Weights of a small mixture-of-experts language model, trained from scratch on English Wikipedia.
Size: 12 layers, vocabulary 16384.
Experts: 128 experts in each of 12 layers, 32 GLU neurons an expert.
Below are experts of layer 9 (counted from 0) of a mixture-of-experts language model. Rows are named router (the router's row for the expert), down (a neuron's output weights, with its number) and show model dimensions 128-191. Each number is 128 + 32 x the weight over its row's rms, rounded and kept within 0 to 255. Numbers have three digits each.
After each expert's rows: a language model's description of what the expert responds to. This comes from a sample of Wikipedia text that the model never trained on.

# expert 9
router:162111190089127131091177093111119149154137175107119094133143081086160108062106127164131149090110135138114186149144121121143199218136118109083122174118140133143159181155081167134068126140154083
down0:179205129085117153171140137123098048150164060112137098234154170102096163140117156074135079103110091179121113100122111121158122137111172156110150109160165061067106109159133186130145111120120152
down1:151097109098144093103210108105162153114091124086108133130152140191145140110056111139138134068088182118147119134169186125102073151129164114150073160135135165098129118116145140098086090089176090
down2:085085120146125169113066104134125102099193115113104147111081113136145190115158085145071120161116127186104118165149172175155122138128139097125143130068113109132175071090131155162106144084125183
down3:166164120195090123105129023145129149109082052072116067150120166126127090141098137165143145166146080126127096132174149082146152171143088146120156108142119135176087165140150155141146126127136160
down4:119096101106123151117182101173078119114125122146109134149115151083112146095103072145069149126125135163183116160104192034188082099167083064122098140128172152169157192129030118176138134108125125
Description: Middle pieces of split proper names and rare words, mostly vowel-led syllables such as ron, os, el, as in Elect|ron|ics, Cl|aus|ura, Alm|ere.

# expert 26
router:105074101101089086150154183109106195151125162157163103145153093054155093177136136138157141143084149161193154140132109194173146128077070099130153111139140126106105069110106078118084124184100128
down0:096152195086144173195152070171159074116090130145101083102116126135082080143155109108115102148113140136094128136117143136134110156124154113143170131068119127102134122100112116145109113151166142
down1:122110130138123138117119113081088136129141158098090049129096145116036091090139125109138160128190172127157116178130117176108112123103139141123073075091136195139118060142116119090091142135113119
down2:128107191145137066148095100112152159114142084114154128160098105079141194105159177160135136143158123072088032088100108188126136088153129242106148127112099128177077091106162170073181112110134128
down3:111109119139055133137197144121115091121122162187152135184129084138089108179156143108126133132084104119180140141108137126134123107068137132111120088112130147166121095104070093131135136205127114
down4:073127108167112161106106170127102129066127126094170142116133147161073147070116124076042138097148116124131134077140094120110204121069139136085213155152085114108168129054137193139134110128098135
Description: Small standalone numbers, especially 1, 0 and 2, starting ranges or table cells, as in seasons 1–4, Episodes 1-2; also went, go.

# expert 23
router:116145133139121073126148182047096140063191150091141148159104087153154138154124091100082148134113045152165123134096128124142135135062154092137048093147060156110102155132141079145089154080165131
down0:137087144102143116191102106128140080180100108157148108083119211102182123112096178132175153144119143160134093129092156162109167148180131172127168153107156114149123073105147194082168136153091097
down1:144165142121150131102098176106076166152120125084175096150064098052144134128159085138105116081105147199156089064193120160055183112111074148114199118134147119075160164102164157166138185089149091
down2:125147043129166089143160157087153066110075160165217128091097144159206140157164166111106121182123148220146137149084158155121143172105164124188147162154096167141159107156129120060121124151113143
down3:126073104147116113153174126146154150129146165116144159137090140136089111126100155102156167099098123015130153085087129181134138173091108112148114118163130095123147084137101077091021118100172109
down4:194112082122175143152146072146160110083127107157083153161173079116090166149126119130168095094129109116149156098165103096191182143128167082130122105082132100111056155121095082170150200114185163
Description: Punctuation inside numbers and coordinates, e.g. degree and minute marks, decimal points, colons in times, plus/minus and $ signs.

# expert 8
router:161120177147127129088092137105173129109066083090094108122123155133121097173171072165165076125161158128138190148128108129132150087133118120126137082161112112160105145138158108149139171186092094
down0:179078148147127109139122143177069136118194132106142125161156138147090123140158096115136106184095115209135111114136149097130101094106130119121143043184119079173175112085112145133100117154164077
down1:125131104118126116131137055185116131175131087169090084144114100218142120149102155118206133126103142126156142084109138118182097143120103100139131118099055064129202115141135141196149147186177118
down2:147093170095115076101127088103078135175145164154074114101136168120115107161178148126161093127122119055156165119118129186122142130118154113135132101082132158122130096089095112163121116123134147
down3:125166159131149099123136167088131159115140075117098049105106150112119109121134149113165124075186149104083115130137190112143179130098111123108148153103130141113118152146179094146138130160069139
down4:128105125145126174105105115127099116101152176101076105197168180153095151136145162146145189142111151206143128151110121033121117151123138105075142127089138128145059136055136105175142113150159215
Description: Team-sport words and tokens in football, baseball and basketball biographies and results tables, such as League, football, play, plus scores and club names.

# expert 52
router:107125098120149083077142136102115138083131090097162183143174108134105174131166150151110072071154124106092093132116120098133108114112162128170139104114171142181119075100147132127125072134112100
down0:109119089080124119119113086139116140116139083124116068080035116100124092167143112115132135174119126143140127069127148142118078125151069192108161164112092126098104137074162170158127173148183137
down1:087048126069090144105159165135115108136144077110150147145079076126124101048148140119088129182190152122132135116036114166176139140110091130135103116117163132087103083060148127117145122087102126
down2:180156129125109127144167072080164138125041159104085177137104166148133136208130145095185116095161101153158119106179156114123087147140078104166103083071170091106154157136060161151146081139086112
down3:157138176141164101102152130091131116134097105144117153082133155168120170097106140167145154107104121095131110165118097095138085140153109094156065140101151158126121131155087140123110097117135118
down4:102035100087191125110175175114145156105144081094140140127094151134144094124125169129170141101108088000138150103103101076107107069096172150126109168157113079170111155072075181141117097121036074
Description: Credit verbs and work nouns in film, book and music descriptions, such as directed, written, based, film, novel.

# expert 31
router:119100124087093140129147090105111116070098096075138136138149097144085155126159086166125118117133114126132139121151157167098143063165079154164142075130084138137088091183068175104118205147154155
down0:101086160157175129201144134063170134099111103128084138145153137147173145123109146161125068118131143121111107087236136185105141105124058140173174157123137126092078160100108149097153112100106133
down1:076133104164154190126122121089150171096133116093103110111106143112100099105152079153146058124135147153083126039096098117150135153113135179125185141180105104100152122134106163140098144100083094
down2:172124128112122157200106153153108087158082117108056149149152124094111125179070142118142138152119125165041090202077134107150130134116207125122131129096076137138160174126059123099119127181131110
down3:129132071112154155075090107131032074099093088101157128114141183036124108108088124143129102104170154147130124185160061062128150059130131162080122163118149078166138139166117143153165088123152116
down4:151136156118134116117100186083180205125170148146114039126144097114145160123158165122102108161094115205102171122143150149135163115161138076119159139139137137105151149091155139107192133151159170
Description: Line breaks and pipes opening table header rows under section headings, such as "| Party | Candidate" or "| Year | Title | Role", plus "of".

# expert 15
router:147089114166112094140101099087136077095122083059105141134132123146131141194177202073144196172121142131084090171135076147122123150108138078115153093116097104122076099139144099101104125087176134
down0:143107096106146153078065147121107165161096199118099135149183178127093109105082136170149118144154087088114062124075109109119098081120110154094054097111175150133157124038164146118130185158141108
down1:186116090107145063101103092066142083088160179097111117124138111134102142135171138220108089123100145092161127160091106089129121164187125184147112127095121073156135100165147167127096106122144165
down2:122092148181130140103139123055124109142116111123118095110060155150079123158167094109143129124199124138117161119119055110184117091118103098110092077170169165154101155129117156088064121071090123
down3:141080066109101148124157125086130106094138060157115151094184161105094117143146144123168101141103174146133142161102132137133142144096125113179167043108109122113128069142117122094121044208098093
down4:128146146170096147160127129123095104152126153144167144142107143076117182135144171123133083170127208225142057099162125133122167105097115137196145080115065098088141170132128131130160136126143114
Description: Separators and words right before a number, mostly table pipes and semicolons in league tables, plus reached, approximately, aged, scored, number of.

# expert 3
router:101178117109112113238099037177087109113088085104127164101115136165110095138125120178123164161089165140115119153067109156159090111092087103093127159114107168103129090154128080121147121180081108
down0:180129118101090154122134095140111123102172096136116177166114146089141121149128151137100095195207118205156140164141116108142093119209155094137101075114114141148126155133071124147175140121177113
down1:156109173204104177124102158126199127134117153115088126136143151175110103162119133174124110099161133187194153163145139120159141098146085130119123134083134118110177120133154108110076106120171082
down2:114136119134078107180118079121079168151152109149127129126108073152107133107107135081111175126134159194131101113111115131154167200129083124112104151131115073149134128098137130104131165106176113
down3:077128176090154105139127195072128069185111167121128161085122141110116170167132121113105156157126116231084174144125084130125074125136115096111153194071136035136087145126170073138086131137095129
down4:125132077164145145143107174132091163105168146139119152119141157097130109090117121132170078138107119122096145111149147103080142129162078092151155121169081133125145116159106173148101116109149097
Description: First piece of a split word or name, usually a capital or consonant cluster such as St, B, Sh, Br, as in St|ottlemyre, st|rain, B|ottom.

# expert 30
router:103114124177117115094144108164127123089101206142083104181221083096146147115127117151110128109115170115077115129126095128132179109136121142104150162126091132172166170120096110154185191170142104
down0:038126117148091182164171120127111065122152169104150125125120076069116125019160102099096134073121111000132153171142115099193158130148142108114135121133142138204127132102085100142082158110099126
down1:140130132178118086091145105095153136131176104148176132131126112132116127098131133129132112161111124089117074140112085084161152071141156141114135095115113069083124129145146138134129155200136126
down2:096104094127157159105131132123181119124125134075153123138168110141144158152140073095148135098145193187081058169096146211139145145126122153165148137127134183125118089162159152132130118095120135
down3:154127091077185134152141143158164094106121069125142152162138150147126106142121069148185115134144089135103123087185199143162083120127086094171135117182143177118084105146178130153149111091141112
down4:092153108091118073091161113179175148137099176121111085112111146106128157152128138126173134120110107161135152138130118102169107107147124043102130159107187151128118139090090128196065080129126103
Description: Final pieces of proper names and place names in biographies, such as Forest, Sharon, Warwick-shire, Street, plus years after "in 18".

# expert 53
router:107132154155109118146174121122181131143136166130106133090183159086117173094103083185135108043077131142145112130144155085066155163152084094146112173126125160105123115169089152148125163153104057
down0:080131089143183183150060121142166126133134145125145118178144140031099145158130112160076074111139127099154076101215122125092199045107147147101118127134156129179122098112107166156082148201184116
down1:162158197110145085121146145129099092118159087115150080156093091160094116193150096121163135166156132221107122160152118105111072109109102111162150097135116144117141099133185093115135179146061156
down2:129129192205144161106106113074134138149108090173133141100088116124148134138109137165091133127094150090134128120165083137192085117132120113110140158134113123101151164156186118159136148123100126
down3:164186174199139150104161117159088148178134130134089079103123077112090150144137094112102119135143155138169139117145116087125070149184177070146127161157163068132101187105146149125124087165170096
down4:107117131106124169130062129122210120122145148076095094138175095153130086113113120165124070101149126154148184125105101141118111054128159114160197100151119092135129152157102097136094134118174112
Description: Middle syllable pieces in non-English names and rare words, e.g. Samarkand, Narmadaben, Faizah, with letters like ç, ñ, ț.

# expert 11
router:097151063130163106120038160139173125172101086149120117139168154165116098112080185110201109103130080147108113142117135133139119158145140116158159140157094077155178080146144115123092195148149164
down0:108111133116170128193152109136143174153126187106138118123132121131162123106092102140156130103112077045162136103086134146145126125095080099137092126164070166120059125204108174116148106122125116
down1:129147146132098109081105157106089192167137131130086110110165135160134123203174116149129091148123117149137139111104156125094063116120164127091137091180137086164129085125171136157120089159165084
down2:128102054124164055128148178135136094188166065185164130150123123123108155166114155104132183144072180084072103134139113136165183136107140149153120139059123169135111104146156115087168134107205136
down3:173149168139146083106160140113114072204110144163116176135111162177168107174071173162177128166141098230176158148106088088102045136125053080136103108123171132076074143113174117126160128159120107
down4:170162134155117135151220102134116134178089120129125108125159163057122064112119118105157147117059098069117099139134135125126066139060187113101076143162124141144135177121141158177097142125103048
Description: Match-result words and table cells in sports or awards tables, e.g. lost, defeated, won, round, the | separator, scores.

# expert 45
router:124212102138161107145143144108164122131124065178193127127087155209172112155108136084159114170145125134129191075154154183170102115079113140136136103117149160158121141101114118076139114109105165
down0:176188172062114123102153122116186131166135150116097115048181169096198137121143147112154079113114139095082120134173133146122130160106137172110169149080182065117175126141199108156152154098067136
down1:120164118145126124141126124122081133120024128096132124104129107132098124145174083128121139073099046101164124151106202107131177166107119162138142132097139089076165142201156146060081151149147183
down2:172164197121089123119133137048054123095072099089150114074091115064117080178128167203168111133184105077144115150173141099112129149112129154128100097151177140088106091184156106180149103142148150
down3:147120086133142213139097134120178054154160110103141115089134110174093085152140175163120146142149195179105107133155128125140159136082079124167188134181175126078121138159114100127118145129135124
down4:081130111140140106157196112114112086096109141153072093164146134145103039081161094116108134078155088079154154163185100167152094109102105142149056174123147127117073061130076106118115131105153142
Description: Event distances and round numbers in athletics and swimming medal tables, such as 100, 200, 000, metres, Olympic, Bronze, medal.

# expert 57
router:183140188119156087104071124180171137123115085109165142089130084139093120077090103126095164140155119121137094095106115117163118165144120133115157180159127144173097146154141119137135068123124143
down0:117107115094138108137131121110153119134139162104136090136170118106147147133137140149105075058069164071150163139184138131118131102098155169071146143149082077157110120100106177124096122161156164
down1:120148079133143118135132104160117182115147035095078123121088102164086089096109128143060201116167149255105128099137094128164120117186143086154129171148140119130112135127123108149163102162144132
down2:077117119138107125182090126112162128085158128109090074151128133106117122091144128207171187116145114188162163130197119153089115121167155110055102143109157157151159079038121116079115168156100150
down3:119129093141122161167124159112109129147140170118134119162149140166123085117151139107138068139180150000148136110109109121102165130167129157130142105151164129126160117145127137143125130135073121
down4:120139158117096124103151113071101138171124100127160093144144045137119120147155154123106113135135120123124082165110117167143138137086124108103199123113075165149118125095145134123155151146120189
Description: Common first names like David, Michael, Chris, and the pipe or colon before a player name in squad and lineup lists.

# expert 37
router:152078125205132166160083146143142158099197106118132130128089133115121142096124175115140146129084095155102099107106175125125158103161189130105122170111102114110176130095219113029096160130121125
down0:163171126090141169115139137093070113120098152206125187117153146117152134145148102152159071123095088111218140180086068130175124151115091091091099117117154136145135091144113088158122068109115088
down1:109167135112131167148157161162132122085108159129086148155108085106145191123149082142106120134105104067115186171170130071169156103135128102100129164086176090125178104136118096159068177157055130
down2:195186130091070070139174108103144135177145114103144133100151137153116142148105182094179123179129112193128093163140196131189110172179125080149119163165149190107162160137100145112103158139172127
down3:090053103121157193184115158131141052085096105159095100108141115108136105114137126169125081106121166188059173180137120065109165118104180180117142126103100098160138123128160139129108196165102133
down4:172138178148061164133142154136126175089162150113158119191160151134154179099105097102133183093143073172160098142126117075126201111072101154106149092088075136171166154114100129167126149169133118
Description: Years and semicolons closing items in discography lists with "Released:" dates, e.g. "16 January 2020;", plus ");" and '";' separators.

# expert 39
router:133109138086126139150127112145128090152135123146131146061135151071118084096180139096155166092123102147158058135080157140108124174102103127093067163150174163167124148081138131144126056152181132
down0:130152113097143114147195117100100132097179127122134130122166120081126149110103122129142094115123106092141168147178110077078087130044102138131117095121093137100099143102109136104115111121193153
down1:155098076127091093157116094147129133161105150043102125156157181157158099076102167127214143101119143146140114150141140110106126098159104125183133163105135146037055131125165145130166120125153127
down2:132098103148137082078186160154124095016097156124124049095166184141071097158077098116168123127121126158149135188177091147176095098107120127156122097145125156127090116124113115134104136168111147
down3:083156138188131155191061164148112113137094132165131140146116112137102107123131144112136115113113150139087090159125099113135119162142097189141115099136080154106158043118113164121090163123160118
down4:155158077127112128075107112202104110114148117187120110100173123075104224183104114136127167145112111195134083093154100202137094087109142147116108099102115122134165141071139176134120115160134127
Description: Continuation pieces finishing common words and names after a short first piece, such as ew, aw, ing, ed, as in p|ew|ter, st|ew|ardess, M|uff|ler.

# expert 51
router:085099113129147160089148161126153087175092112120157087084144211160131119171103110079078109127094123158132123095165149158126128134143091128146164183184146175135147091118127185106131110194137172
down0:123128122098092137129064157064166088125061106126144172085137132112187067107104104158132134087140069102106136141081162104172120122118148101113108123191121102111116106182153149129129078132127089
down1:093135123148074143155153099115108094149139184139100115070149127103168104105142142065139143115126122110093160122154085135101133108096108142106132142100101154100114184103086114138097161154094103
down2:106206079148113107110162111122107121096126117086118121172111093070175115143134122106116149134141093203174094134148055108105073137126118156075138151115171082169169131149165104159153115140066070
down3:089156156084127142106105078139091133059083157160166151093174141102055115135155107135131107070165173220186119135124127108183138109062093122052192127105154129128152098078062109195141130083131099
down4:182142114139128074084112150217149146158183122127082126131102181131108133118123123137186067154157172044154117088120122141126124043121099133189113076090140154095096103163180140114162147109135116
Description: Digits after a decimal point in coordinates, percentages and measurements, such as 90.|70|1°W, 7.|92|%, 2.|5| m.

# expert 12
router:091150126081095078177093109093098092112132128138126158173116085136151138129098138151088144159127105143072099105085128114140123128118125185068101106187080133136122107121106135159131123152131129
down0:139130099159142160133136072070092127112124134161162183162159156167107213146084110119107112158105168108142164130112137107127126078128057164131140151127155166074040116145129104088121078165095150
down1:107127097115121103115157147118128054137115180132136100144139109123140102248093106076063130131086137133119148117116075131141110160149143077172149092143113187108165087070117055126089116138169145
down2:185118115165121104086137159117099138135150087119114139124126147117058089186145122100133100122169147246108089090144124150132147153173166090143203114071161107107159106139193111139102162121171194
down3:125155126140125116178123125174096061126113017102197116135154126179171143144134129108099215181125133230080087136081157084129163086147208120091106131153053125162100122185123152112151121204104127
down4:123149167163094082070098108145100133109108075094092085076129131108142187128090105117101184122163151195153120114167130103116125096117153113107143137185103137134128139110156125189086174211127157
Description: Full stops ending prose sentences, mostly before The, In, He or It, plus ")." , ".\"" and some semicolons and colons.

# expert 58
router:121159118145113145113103167063126122116181183113149118133141063102096183073135142117073102079132113113154166114127164150097160140071130113096152120122111108153144127193146122151151075098099098
down0:111188153160099150184098113102143134110112171125129126126175135103156107118157095102076086123149140027153198133152136124131145179135078136117149091097153133129151125107062100109165125131112104
down1:104121146086138130117109128107147159105162139169128144100094149115152129088118134108120145084111155255130102160130111121186189152081098134132126122146116136120105113155213109101149095167175165
down2:092150129135073110096138121141055175099093135088155103145121122158120119206133184095147084059126104133106108094092132153124116097140175147142127118172119145110125089105139161155153103150097056
down3:101099100134143153110120145136135120156098161145170107111074121157105124109125190176111103140109204095073043116084105117116188123101172172150118094162083093128109185079070080105122188155104179
down4:135179186183140158147131136150091136162181177078087128178092086116105153149082170156121127156093126194133133145125129107135149084123132074166136106142155140150156114051087137114120154130160203
Description: Plural noun endings and group nouns acting as subjects, such as inhabitants, conditions, students, plus they, which, who.

# expert 17
router:100078107113146130148127116205131126086173151092142098132125145092075157066144161175155168160185124148122124096066083088149076164125135122128101107149189166083088079155140130138091111111141127
down0:120189121097117120195157078124103113102106125113129184123107109167168145102095064096102186116147115104138118143144164111106121111114148094162094151117118159168135109143147102081114136161103066
down1:141124088142143160118134140080079151169154141132142076081126146128146123146151116128166058072091126149137102104132102104182107152090151140132087122162105107118156121146119125177174129108158080
down2:068171110169121145102093136137109127216174091140159143114129138156177119105132076079087177122129162107093163122176141110128136081118138094115120086194108148170177134129136119104137131121180138
down3:165133144137135125133103109081161152069077116145138150135098102125118110140094073112142070114111120120141105106191116135148066186149094094131116112112164130068144138153100161147096087105111117
down4:147162125120140132118117115059124153151116180160132141064090152119106115170151114164155000104105169116143106160141129103118166125140139138116089072083166136121146146101150135105142154104118156
Description: Words inside quoted titles of songs, albums and episodes, often capitalized, e.g. You, Love, Life, Night, 't.

# expert 61
router:170138102098131163135124127134089114070162158158081121121077156127137167107075087117096137145195116121114155130130146088117155104128101136106180133171145107174175125168175163197127115146107184
down0:136153123189140094146088134131190072147149075141131094161119169096142129132181052111122135121132123255046169090120092130136158099163155174163126183098105145139147110176112121118170135104095117
down1:137130138184127147171148084127123168102118150110147101110120152102135129168158135124066143171074154148183151112211155077104098147094123129149134144149141126105145163157139144108044135157117081
down2:026177109125119111106117127169035159132085124099122139119134176133134169105116142126142163152132157105134133198123115123160077130120145149139066080173146102143153112123125145172167118189120138
down3:105141106114107135117136146163116161140107152123129126135086135146132146117082139079165142107153103060112135125117083123101129129106089083147131148148176134078093129107120131113175080112171165
down4:123126135200154148099061083128089114145134116129129172173164088095129067176138123125125146175107150021130120071150132094059117140143144149116102079145089169164124120078099096144077106188167138
Description: Line breaks before headings or new sections in infoboxes, opening quotation marks before song titles, open parentheses, and heading markers like ===.

# expert 54
router:098112062124152156102120122112132108128102091117175093139109166185166153145154144141107134200127160144118125138138108178113163080190136142095081138132184120139089074098163108133132139126124092
down0:138154073143131126134102150115104087113195168169143040153124158120139109181120107160110057133106146178119117120174095151121120089145214116098195080095108085105168144088171154128115101117137175
down1:118103089132109060128136135118118149097051169122097112080090078093051145121148084144137141113120106087159182106123135113121089067137085164137092139183163097140155125093164099164145107141099112
down2:180084183155109159086091076128092099130127095080170116108176136170122179106203118102125125128143142169152133108130103078126099075148081166130106146082200165150070116118111184136115109136088154
down3:158173127206145090084194119164148081076098094114117130089055150133116142109171110100146152104117152104176121101173131158128093094160067096157121142137188204068131175168092177127119151117167124
down4:084100128140045084101110145083101077104156087150140149034128133114139088050099137116100145127106115232081097152148074118129102096113129145103141163122143082157146143130160107115113111129096108
Description: Auxiliary and main verbs right after a subject, such as was, were, continued, remained, plus table column bars between figures.

# expert 13
router:150069154126108091112086153188145167078161118148080126090192091119117060156105076148178120200139186139126099156196157183142164164102084153157136137184139120136158084132160111107160148193051121
down0:166127136058125082084083154184098158169162097132134096135141132124098100156120173187155096133163106162102100101143121192184080140179158167122128101167146083116047087137196122145146133131140094
down1:092073115112065066132154117099164063100114178167101115143084163134126094152115099133150090138144139090139148176132108131141120129178126121138094140147069158104131115106160153159130223129150127
down2:088148171117139079182146149113110140118073123138175139177120120119145109105086090137131181159167057096128110129212126136161134098142171124135173094129071144175106112123156049146127152148090122
down3:125169165158066126138176138156129075168125168093130134121130141096072093132065103094152171128107115092137109101152072193127142125101160078117178149138149089177150080083114116123091116082068152
down4:064114140145131157106135136117158134125152113140130127141110094125134154083131116118121128131154124141079094166174096178181138164133128121065106081055112114126125168137080132128101147089121134
Description: Day-of-month and other small numbers before month names in release dates, appointments and table rows, such as 22 June, Released: 24, Founded: 1988.

# expert 41
router:185105076149096088141136099069137137117141120157095108144143167142166142137104117152101163113164130093156181111153177101078130117151163126111077084139153083112145147174094110153096145132113144
down0:122073157158121156204130130137147189099133168143114107194156041132139080156154062136064114111119165068159105100171104113098132154116098143138105124122142145095152112108120108119108148105142126
down1:148076113171118079103103086148146128120109125115169090149126116126063116131194119162097127141072167123148138108147097173148121124097126092108161169139129125119087099137099119101065124165122079
down2:083109130116087127196115190154073138126146164097154158106088144123108105145094105113105125182155086097106129167100094136109095119153149146137133114134088141099097088113127147197128157117125136
down3:102182109072132113152120143115104154116094121193095153160093132170110101141059189104086155164176168117171106108117103113162080160133172139099100141203130112157172104195175090156087094140167155
down4:120196127111082100190153190157119147141139164087150133141122147136073130077062121142089196174165131148084108097152131119113118114104180132147163139164196104115115113188137131147104130133129149
Description: Newlines and wiki section markers (==, ===), plus opening quotes and dashes at the start of lines or headings.

# expert 28
router:126139134148147111138117091141069099072102152150084153123157201191104117126126095094121164091125151133151123122183159132154045174158093126114133135164155122115119103099127118103170128092135165
down0:148133081156179149137110115136145147111115112124075078121110104078041085109139161170111162159131106255104112198122163132140155177121152143128130127151088117169100136076131136132136146115096137
down1:045119163095136164136195182153149155166146112154136097165132106089123143176088142085140086139128143067119140089106135098126151082096182114189136143122097103101140124093107075202101128155105099
down2:095118108145165128174173155148210109137135149183106121098076068136123110106093201170105122130227148045083151111103134145103146095128101110126133131086151143146177133166126157109096135187148143
down3:082137159140138141134123180081179119131098138158129095093139106125067166120128135169118063137081088134155135169146092115136126089133133138098129071124064094154110165149168137080157131140146120
down4:210128087143132139141078119145125156110104129130121125147166191154082051167173125179109157162169077106116110102216142147185145140100128137098113141117124105160054090103158140109184169177085095
Description: First syllables of names in lists, mostly Chinese, Korean or Vietnamese surnames, such as Li, Hu, Park, Hong.

# expert 29
router:126182082073105127110175162143094219131189171123157061135116120113109142168080116135170146120103144148125151125129088186130137116107079106148129089060135138103135070095121079116149144180088121
down0:104134156098120087169134185134100106171136158100146108187145094088114136162143170170132141124125107081137182127158167101106117122076150083158104060179158109138056115106152072110058139093097137
down1:178126129179139141101095133085158103125125170104211184114153103096184196195131142099117071078122106127189177092158075098158167127097139087147114133158101106168164142063169101088147160075140162
down2:060100152135057165088095128168148074138164163105132081190145103083130130145192119133173138109122143218122127180112107139176143110106134103107114148088127069149130111103132122142153151142117098
down3:071131139128119114128138232151141171140071132149152137166142095153129153121100135092092094130124051091097067122109075128187132103160123147105104109113118140115138067159114103154134124098153122
down4:108091128123202128137125188079124138139155122162176128160144146130092154142095101082107134133053134152094127132127116152113086132128144132130084128159073132114108145159085090119109162158151160
Description: Leading digits of numbers, mostly in table cells after a | or bracket, such as vote majorities, scores and years.

# expert 19
router:103162164110143150158128125182100134141092146159145120104065150067118157118153118068083046107117059132151087166086137155108093107122121139119125128151129122141083113136126114131169098173118124
down0:163167158147126144173140153082173136085131162126157077120139150205107135121174141096130112187086042086144194101097109111083149101101107111129096137189189141116140136130099125123107112093157155
down1:137136119128137106114143120134156165112173123084116102087101105087080146191114116227109150071138169099103148086122099142176115106161070143117158093112149117168143106172129130162096086072067153
down2:191105122079119132105153101167105125122176147180119127162160130122110174136148128095110187124094094183097175158145112115146104124144133165135148126161138118171087111050113095163160124084150164
down3:205143161107142088080132143165099133089141108095184148140109140160125179200135133144183120093140131175143112101091122127139133087097126143141080096129130109146120106159128109110088131124148140
down4:104080170134130198130119126183180143135113193087136135128152083041114166101139135111112118132091109142119149177107107085148153132152154133097145101093123142126156126111123151107183148118119146
Description: Capital first-letter pieces starting transliterated place or personal names, often Persian or Indian, such as F in Faryab, Famenin, Friuli, S in Sathi.

# expert 62
router:141081086223126166128117156159148102077149132144139113167141101061079085125146185107119111147135137166096131035133084057113170116107153130109118095086137131163124120096100156144105139103131093
down0:072195175064187136139159106210160164183124111080167094172075110106110165126116116148126130134143090117079089142136203108128114068130137140151143138155153122110136142077099142114139184130104138
down1:147149160102079101089133143099102067158057105152164182155142151136087140132103144221136078014151126130143048113096170104167185102138175176125133117134132092075073117137086141098112120086077148
down2:108065153105114143116146122163119078132149145151173137140118131184132122101104111091131124093094085065143158147115082112143060111159139131092109151112128130111099145137027123083100117152181119
down3:156142118098149098201108195193154130135131103095096125111132092153086186164092180108136182171105152170110148113126115129170107142109138084135139129139139100108118141088107143074119087188108191
down4:123125140130184155095130144094115114128116117202170157148128135148149091091197183129157090160122158213094102126118111155136141165096141090140150069099078131114106127143164087172159194124090095
Description: Final syllables of transliterated Sanskrit, Japanese, Filipino and Romanian words, such as -ashi, -ati, -una, plus quotes and closing parentheses.

# expert 27
router:098066056085086169122145163145127101154112095194135110123161114159086114097115174143099131170116141115110115198108102162173144151178124078165148151131177135153133131130153130131153104119156122
down0:193136200139151105054116131152088127091120081081126130101118117129132090155130173137125199149124128148092110115113177184125134152105169128142134127123094086123122142129168139132170172097172148
down1:080122123156157156127107139153151124158032000105089120126162090094116105116073096137102096129123177225125049146162170164112098130106075111136133121184126120124135072108140128166162104114114134
down2:114118138177106111130109064155114110176065137118116148094180107068170091088092137130122135108144125066078128133153158180122152137188101121081114156107133151131078172144113084172167118115113098
down3:149090100111097124146153130116083153151167134112132174163167162103073118150089121200104163140098141255130100172113101052174147144130179119113127182102151156154144100074205153186126140185132144
down4:072101107110147063088105181130160120125145128151117087183140097158139128145117167109142130163138070122143098169116110152159124111129123110170168153076169127112121160153149092142200157110153150
Description: Pipes, dashes and position or nation codes such as MF, FW, DF, ENG, JPN in football squad lists, standings and election tables.

# expert 47
router:183165112127111181162116111098072143099145099147163144100180148173154119137133084095134121158101144141130154131142194133124133120124154092162096132116161133116080136082116071125103123094105170
down0:087169112076128100123111094106144133152074138119080091141106149148103092120133118116156146101100114024088119116152113116174144147127171120077173121154168131078114115122089098139151136120140127
down1:107145107101144034118106161183167090135105095108148145097097143171094057125070055126202132094124094180094123130132112158152116127139054143155130111133124127094158141094146160144141144202109151
down2:102106128153132112162051173166160119121177140125126153167140114087054139119150165130118116137155108106127120144151166090147118118096115052114147124124122140152137101151090047114071151153061161
down3:133141120155116156094152125135202096122164113121128107169137075138124109111096141147131155138113151200110085133118143158187186132100150110144161126155104124120182138131213105157140149116103152
down4:093132091149189120079139138143134166179140168176144136100067082159147147136166103174175171138168113142158194149088137120131133101148101115096148106076117137196095092160154172121140087055139134
Description: Opening parentheses before notes or numbers, the prefix un- (unidentified, unexpectedly), math brackets like ^{ and _{, and signs.

# expert 48
router:075135136133119125122107187173117136196104095149135149111166099129147112089123123179171113098150139136219098128127126101134135144115075138178122168133171112085173132146162172146107091150148164
down0:146146114135055137101111112139049145101117108089129107138104068139113120108106140188122137160109162155162129168108116117121161129077157168102155082163109097094122099116164086195134070115103103
down1:092129136198177104133045149111152063118124069118107116138112115166132093117136091118108106106112149000115114088050110186143149116090168116135136092109130124137066111134095099100131187102165143
down2:126101139135157160159117161118083102122145155050168108175143095136164079066108115136104090121144143135106113215105089105115197130140118168190124132135126157111186171087110156128106130130112087
down3:087124105143118096134158098160113165167109133155105155164129113151199138106078121097115096100137114136122116146080084056132146177162134065114098120156120125112137134092142148164124160177161040
down4:117132141151132135146129109172170156154096165130134097090189154175147180112144141133214082123120129218112106103087134097130114111125106133119110163089144135160144169137153073164151149146114108
Description: Opening pieces of personal surnames and taxonomic author names in rosters and species lists, such as Brand-egee, Raf-inesque, Am-undsen.